python train.py --num_hidden_layers=8 --balance_loss=0.00217 --vocab_size=16384 --learning_rate=0.0032 --train_tokens=729400000
Below are experts of layer 2 (counted from 0) of a mixture-of-experts language model. Rows are named router (the router's row for the expert) and show model dimensions 0-191. Each number is 500 + 40 x the weight over its row's rms, rounded and kept within 0 to 999. Numbers have three digits each.
After each expert's rows: "mostly gets" lists some tokens that are sent to it at least half of the time; "comes before" lists some tokens at least twice as common just after its tokens as in all text. This comes from a sample of Wikipedia text that the model never trained on. Tokens count by the router's weight.

# expert 61
router:524533430461582467541455466490486573525533497454435488528476542536509552503499540486504452538456441476495510518533502492504484528492482436494462485522556362439593512551497552486443528492521609479537547517419517412506554489575455457442512459523450536445531459550502505527499534474438533576490473541489486534528530485520480455496546504477509476521510523443476523568533508372458425435471503532506556521575556461540490450523522533506476504512517468497491477523484565508592522525541499509507562498512466472475502503558468445541482526518473458464514503516484428500468458524533466521
mostly gets: " fire", " surf", " flood", " stop", " Image", " violent"
comes before: ",", "\n", "IUCN", "ing", " and", "."

# expert 16
router:508524476441547449516453453465504524483524446464538455445488520523475534526484529539513393543490529466486490500551569491492543550566517447505459466502553418497512497513444536472448558521505590509564528534477476448499575486588444476500494503519463576380515459540461476479564449461416505500443527506539486468477556474566441475512567538460489500545485553450480493509505512383442405454556491490503593519467581490514437475499509497462480483504534452485492475520469488529542535487523507518495578482554516529455516442490449441526503502512491472480495480513495494478525440450504472493
mostly gets: " Occupations", " died", " premiered", " Right", " ​(", " Harvard"
comes before: " ", ":", " in", " on", " University", " Festival"

# expert 17
router:493517456481553536509455445519489561563473447451554522472470507527443547532490528547502427547491500485539505469549540522486504524550501448498519470525428429497566509549429536491485533527528570534550530504500460422531585468516438456453445517502451602440536478513477495533545483492455464454458518512502500502505563454538455461505560531431508510480478521464517489488487485385437401444588558497514579517458549459484462430529532485488501469509551480459487439473466589480535470508547536545535563445538514574502555457504461480534475474517465497464500520536460474494507458501505481465
mostly gets: " Pld", " mis", " true", " Surface", " cold", "|---|---|---|---|---|---|---|---|---|\n"
comes before: " by", " that", " to", " on", " in", " for"

# expert 18
router:522574479495564570520432449523497524500527461487505498453500499530508530529472547514539396544500489519451471510521543508499498549510492457549515450532454401526552497540499526497447539517520605539559507533448482457524569495542399473459530525510457549449538496517489490496539475471419493502478527501491478497492545454530493495458548523450501446478467552477489486482515484431475390461500513541506624526509548470512488459500515513475479492537574442496471475539492620486560528495472426525523512484586505465440479442471431427543491480489463563515502449544495453465497434522529480532
mostly gets: ");\n", " months", " terms", " land", " charts"
comes before: "-", " •", " Average", " Years", " Turnout", " Total"

# expert 15
router:502491465485572474533423440464515500480501479468566490494497512527473544526504574535500400564501502489494473480546546476493538531505533437536504464505521441461572482538444556504467543492506593539526540534456452421479577524510440470449483522509473576431531482503480496504546464481404488530478506449478515472462557465579431474503555556455495444485500513441522471509530466375428395429529505514494588504466546451521453457539534477487508502517494499481515465477489586498551482495505483593491534478533431487462535467495473467520509490509457538467497499527468467477507455433507496537
mostly gets: " applied", " arrived", " meant", " added", " allowed", " resigned"
comes before: " ", " to", " the", "-", " in", " as"

# expert 32
router:512528473467586480526436411501482548507510415480499471465506534547510524541535522488497397504479506486478504495532510485465551541552541438532471495557437439482461516533461532491484571540513571492540501538491464425475570496598443479488475541523476571448546496495457481498522475459427475476477556497493490521478530476537464470490559544410478463517481519469481484506489489332463417453536494515512580519487564475497464412515528493483538498458522483485518452508475568483571547499554486522522580475570542519454539465488465446537531456513472509534493450514483476460514462498508466518
mostly gets: " relatively", " completely", " Rand", " prepared", " compens"
comes before: "′", ",", "°", ".", "″N", "th"

# expert 47
router:509536497481531449512423460524466487414521486467568475485463553552516557545488537557503429544474482468468491513530522529512536521521508412557510461524426421490564525543449538494496515523552604508540550523488463448522575462597433451426497479509476574483522463535462471535535460483415474525460512532483506518468584504518467456437535547482505458437483532449501514529551486369468388442508524541520573544531522489527488437536519534481511491498519505481503454513510558457546528493495477545519550461539464516469531508462494438542510467515478547493505475557503465484482462505504474511
mostly gets: " GK", " DF", "for", " Men's", " MF", " ·"
comes before: " |", " JPL", "The", "the", "S", "M"

# expert 55
router:480564454493534491550443508527455466544550530505402496545450455500444541496477537477488479476486488436499523593467467511521574507482513450572588480466465450462489494550517598477485492461500594507537498480481486550581565437568447498457485461464471432458530453537483473491517509511513506527504481572521497555510530564439484491461476493508539475582505466480464525595492483430492420452458525486566523525565499472482525444490498566520528492379516393520457506499528513447543491508508504479550538529511465455504508571493505495541487501510498479515521468541546454529457500496566464516
mostly gets: " Exper", " However", " maintained"
comes before: ",", " ", " Chevrolet", " Ford", " JPL", " in"

# expert 9
router:510520514516559572559529506551453475535515552481526494523426461475471504489490550497505489473457480471499530589481430528539534454450431466539557477442462403443528475539494544462437533432497544505522462471512526502529601476574444444390517471422470543490536440551494453552523505528444501475508429557490480547558520575480533493489454480476510473504526453485488545491502467460486469454449480461548517545522501484509490436539499525523548466465486406497512506495542502495558474469456502434543511528497498455506482585560539526546506521505493457490512460529547488559400540563528447506
mostly gets: " due", " wanted", " saying", " attempted", " allow", " med"
comes before: " to", "-", "===", " York", "|", "=="

# expert 35
router:513537464467563505506441443494525536562513459457516503447514544537475549544487529500484409545519513511479492459573559493467491538572538449522429432529532454507503507534453517528487548548537585519552561546464460465519546507552456486519466506542473549427508476497469514499528465451438462482461527478505484478455573439585455469494562542455495498477503568447491451517524498390482431428541507529490592488487576466533435430487539461476478495499533507510509446480462530536530535505509490551480530460578487497455524419477450426519478469516458525507484481515475470469541408455508515521
mostly gets: " Description", "\".\n\n", " occup"
comes before: "==", "In", "===", "The", " The", "On"

# expert 6
router:523461531497555481487533515492412504411533527494539468516422525533600436531505407538501494394503486443483496527405522473505521486457515473493506497469484466557486457517588496562476467432503543457464504520511485518552520486487499488498528463458531508552472529504546489517581479564501457556492482479492559556497502476506478488456482467517510513487529525490516487500467506533428537533469548450540374472537437574485515503545521478499461486344533516441522463491520500530517529499514497506528452505497510498493568592455481570476496541513571479495502502515502471516423619531516491511
mostly gets: " II", " sw", " ==\n", " Gra", " Turnout", " Ste"
comes before: "==", "The", "-", "In", "===", "born"

# expert 51
router:484525434483550415524434397514459528544559409467412486490460512509448591527509535524514442539496493464494510542562524509488529537496500472513512447497445435479566473547460528487446559505538587520592476519513480418534574478561439468473450480505460495415529487527458489523528489471363460468459483512500502532487567490543490448502542544449552465519535555438490500462517469384470414471474530533493522528504530506525471434482505505520494467479482453483430465474501549467550484493553483503493547449513458475474533525497470450535522463514510505493490497520472469487499460488504460493
mostly gets: " refused", " led", " succeeded", " ret", " bott", " officially"
comes before: "-", " to", " by", " a", " his", "List"

# expert 44
router:471506482547493629533511500523474477579508495488452488532427454474469535466497533529508522474475476450488540589510446514551511481444470524503551543439445472440558508536566560460491519452465571505547486461528545512511531471646478490475497420455477535449526474539517467521473507555451490555510461576497474546562509588469503497510453506498528459551516475478483523477500476493509470443412466470557508555556489509512525460499490550534528458421487397493498536456546534462492505448506490459533520501475516501514487550575522514544518509501470398505536499525553491512444517466526418523
mostly gets: "While", " argued", " concluded", "\".", ").", "\".\n\n"
comes before: " The", "==", " In", "===", "In", " He"

# expert 29
router:528545480460565485511454446524535460451495468462522509495500531513477568524521508495498393521493511492464501469557546495479521510523503427535485419530536415486503497547460525491442548519508556499525551556480452422512584467522458477518467508519457554429515464517462507532537482472422466464454508470497486492453585456541435490493553552481501470527491563443519474503537514359479393450497547513487574494474558460568491423528538498473465472515564481480500434479452512496529464505552508524501558473598520522453506421515448445512489446533468512452491478527478472488531440506470487510
mostly gets: " Hom", " Ground", " Its", " kilometres"
comes before: "===", ":", "==", " of", "The", "="

# expert 54
router:517530476446559442504447429480563529508504440462538491440505538539495545550501526514492413555511497496483494446555536496467510550570534439522444442539517445496526501508461550516467557525527594499521543535469460455525556498548482506461526520529476568430507485475467483531532467467432479461453522483511492487456564431551434495500560536460482486497491548454500457521524493385451419440548507547498625478467564466517442458506525460473476507515534522483508436483454537505546528508503483582503533477581498531437515446468440427528496464506443549512492495513452476472510438486500503512
mostly gets: " nearly", " Despite", " ±%", " just", " involves", " responsible"
comes before: " the", " a", " as", " to", " York", " are"

# expert 14
router:487516493526535465557491491536450532521519467530480509572424453488571550460457535522523539509464484440476525603447424523529472464449468509537568533462436466448519471564506550446450485442514557465528463485485511485523560490616421444428512464475456530440532475570511457545512525527445475527497495562496481553536514569465479462511482514436526451498551483462469544535519491456486459491468473467517479541551491482515529483532454536558509483440487412519450498506537496428531450482472538451521524524519492496543482605541541536551505504526529435497517496522558444523435531521548433524
mostly gets: " Some", " Result", "List", " Several", " quickly", " several"
comes before: "-", " |", " /", " States", " zone", " as"

# expert 59
router:512514483438553472472458426493545520482488447463501490436520542540472503560516514512492402550526521537483479418546576491451498573571558455499441460566510457548487500499447511533487550546517557512521546528469468473514549504491499497513496535532493542470503498470485503507533467441460475473460521439515501466453551407575469491487558538472466520468456540463511435511499505429474445453579520574463604481432581467504448478489556449463471499520538539490518446518456523519538545523490487565485534474571511522454513387456443428498508477506466570488481490495448491468541442485499531494
mostly gets: " find", " analy", " there", " Here", " see", " few"
comes before: "|", "-", " The", "==", " \"", "==="

# expert 36
router:531535481519512590538503487500480573521498471499548520531450463513504507477499534463527473503451447440450551614481477542518529508470463474466573491471487425486526527490563559472477560450481544546559489467501512429523535446541429448421540433455478532463538459551515439514489539511473469574502488607468493505557479550474451498490509533447539450485544532487453538525470492438525420506496526461546505574536479474487550488534537571513525513474504440483473525513503570465541430469565525504561512494577480425479495584500517544541530496500509522503534436510534460508426496533511429481
mostly gets: " somewhat", " approximately", " studying"
comes before: "|", " the", "Senior", "=", " than", " his"

# expert 42
router:487459505495530590553477519594435462460491510526513546506469492541563484448495516554531546463499515468449571531550463518508552502522493502474549580439499549487581532548503552486484502422467520551543527474480528502557494426565486447449496511502478591455528488431514457557513463554633532451494517479494508465560458529415558471420488502494544444457504466547497517511485482500468490503415502464585476561500484456548507496504481525497466475436488427515462453479540491452497531527508497490437556488537563478516535554513484550531492485504505482456547430532506477542469545525549468539
mostly gets: "Personal", " San", " Mount", " rest", " dep", " able"
comes before: "-", "==\n", "\n", ":", " to", " information"

# expert 21
router:555549491476579427522481433522447493490560453463539466512482503544481567506552542536531468484481446473471523525549502488509486550522512463483458466480438390442520475539491547472475584532517646489545522511509452414501533492535426480459566521497466569416524494530478466506497483503434535484452500496484475532491503488535472444532533535520533453495505519462505498534519503383437415450542508563556536545482541490535503410510485518515499486473479423464460498537485578495522459492566487521477562483514515475487510514502460432546511489507471481511514480543507429490476442422517461522
mostly gets: " died", " diss", " Loss", " Hard", " stat", " exist"
comes before: " |", "N", " in", " of", " |\n", " Spouse"

# expert 26
router:473533500452514541542499490398552541491459495529494393463468501539488482515534485435536634576536512495508474536512521487521489421492507557516480498457454478452508464480481495465450535528479488521438466470513473479524505468507506524459491526515536473472437595633481512523579538531463458500504440434497540478496487562519455464477455555530570443429476482573489488513496501583498509498460503444558498509454448487479459488542491498509496477503522496469526480594542521508439542533504536494581491449447496517528549444525547616436497542541454498555508475485473505561467519496517521517
mostly gets: "=", " Born", "|---|---|---|---|---|---|\n", " Long", "See", " Sir"
comes before: " ", ":", " The", " He", " is", " In"

# expert 2
router:490540439528557550566453454497446486445547519478598489537453437516502563472502561478485419531477482467495529587536481508527466468501523522564547447450537479449562517573523573480440546477527527490566505501487499471547586483590437450454504429495431553413517487564501513502463506511482486441467471545480473520502535537519495490452512530470491455572526547448491526468546470380499401442498487491538518535561493495445482415478508533502458485424516442476463468517489477521564459491530496496505560495549484523490555500520514481525518529529475523461517533511520435516470511497514463482
mostly gets: " Phylum", " Starring", " Born", " Like", " Among", " From"
comes before: " the", " a", ":", " his", " to", " he"

# expert 20
router:507499472508577456560420462513513487423503458491457478556426483521539523484500513542496462537483450437470535573488477514516540511483472424489543484486523432417555498521468550477478505483510582508502494477443503475538562509575429404458516481459438566421550451491519491488532515518516474572482500551505497490536495517484524502451524491375523446543497521454476542532492469441502415404506504520470556553496493447485479450491493558539489443485497469463463449495501543505556459472462525510469597534557575521498470522570510494535491453529469491494547457508548476513464481442539437512
mostly gets: " installed", " Coordinates", " preserved", " Hot", "Best"
comes before: ":", ".", " |", " Time", " |\n", " at"

# expert 48
router:508502505494579533557450438529471582429530502491369466466491506535545509532493581558503446531444489479534488528542495492527489483517483405520501466528560421481530500497479568481447543484474571492564493497426482408552600466528494456463518480480433587449490469555484461497532483500436512585473465531484507487546508518446501481448536527605494490516521509471501514484556502424490426457516521462532576535538569464486466476502509531496499512449456405497505450508506567480552499506548519496480530500555532477477494468489481477526505519521460456456509470542493480502478493505568473563
mostly gets: " ==\n\n", "==\n\n", " ====\n\n", " ===\n\n", "=====\n", "===\n\n"
comes before: "-", "===", "The", "==", "|", "In"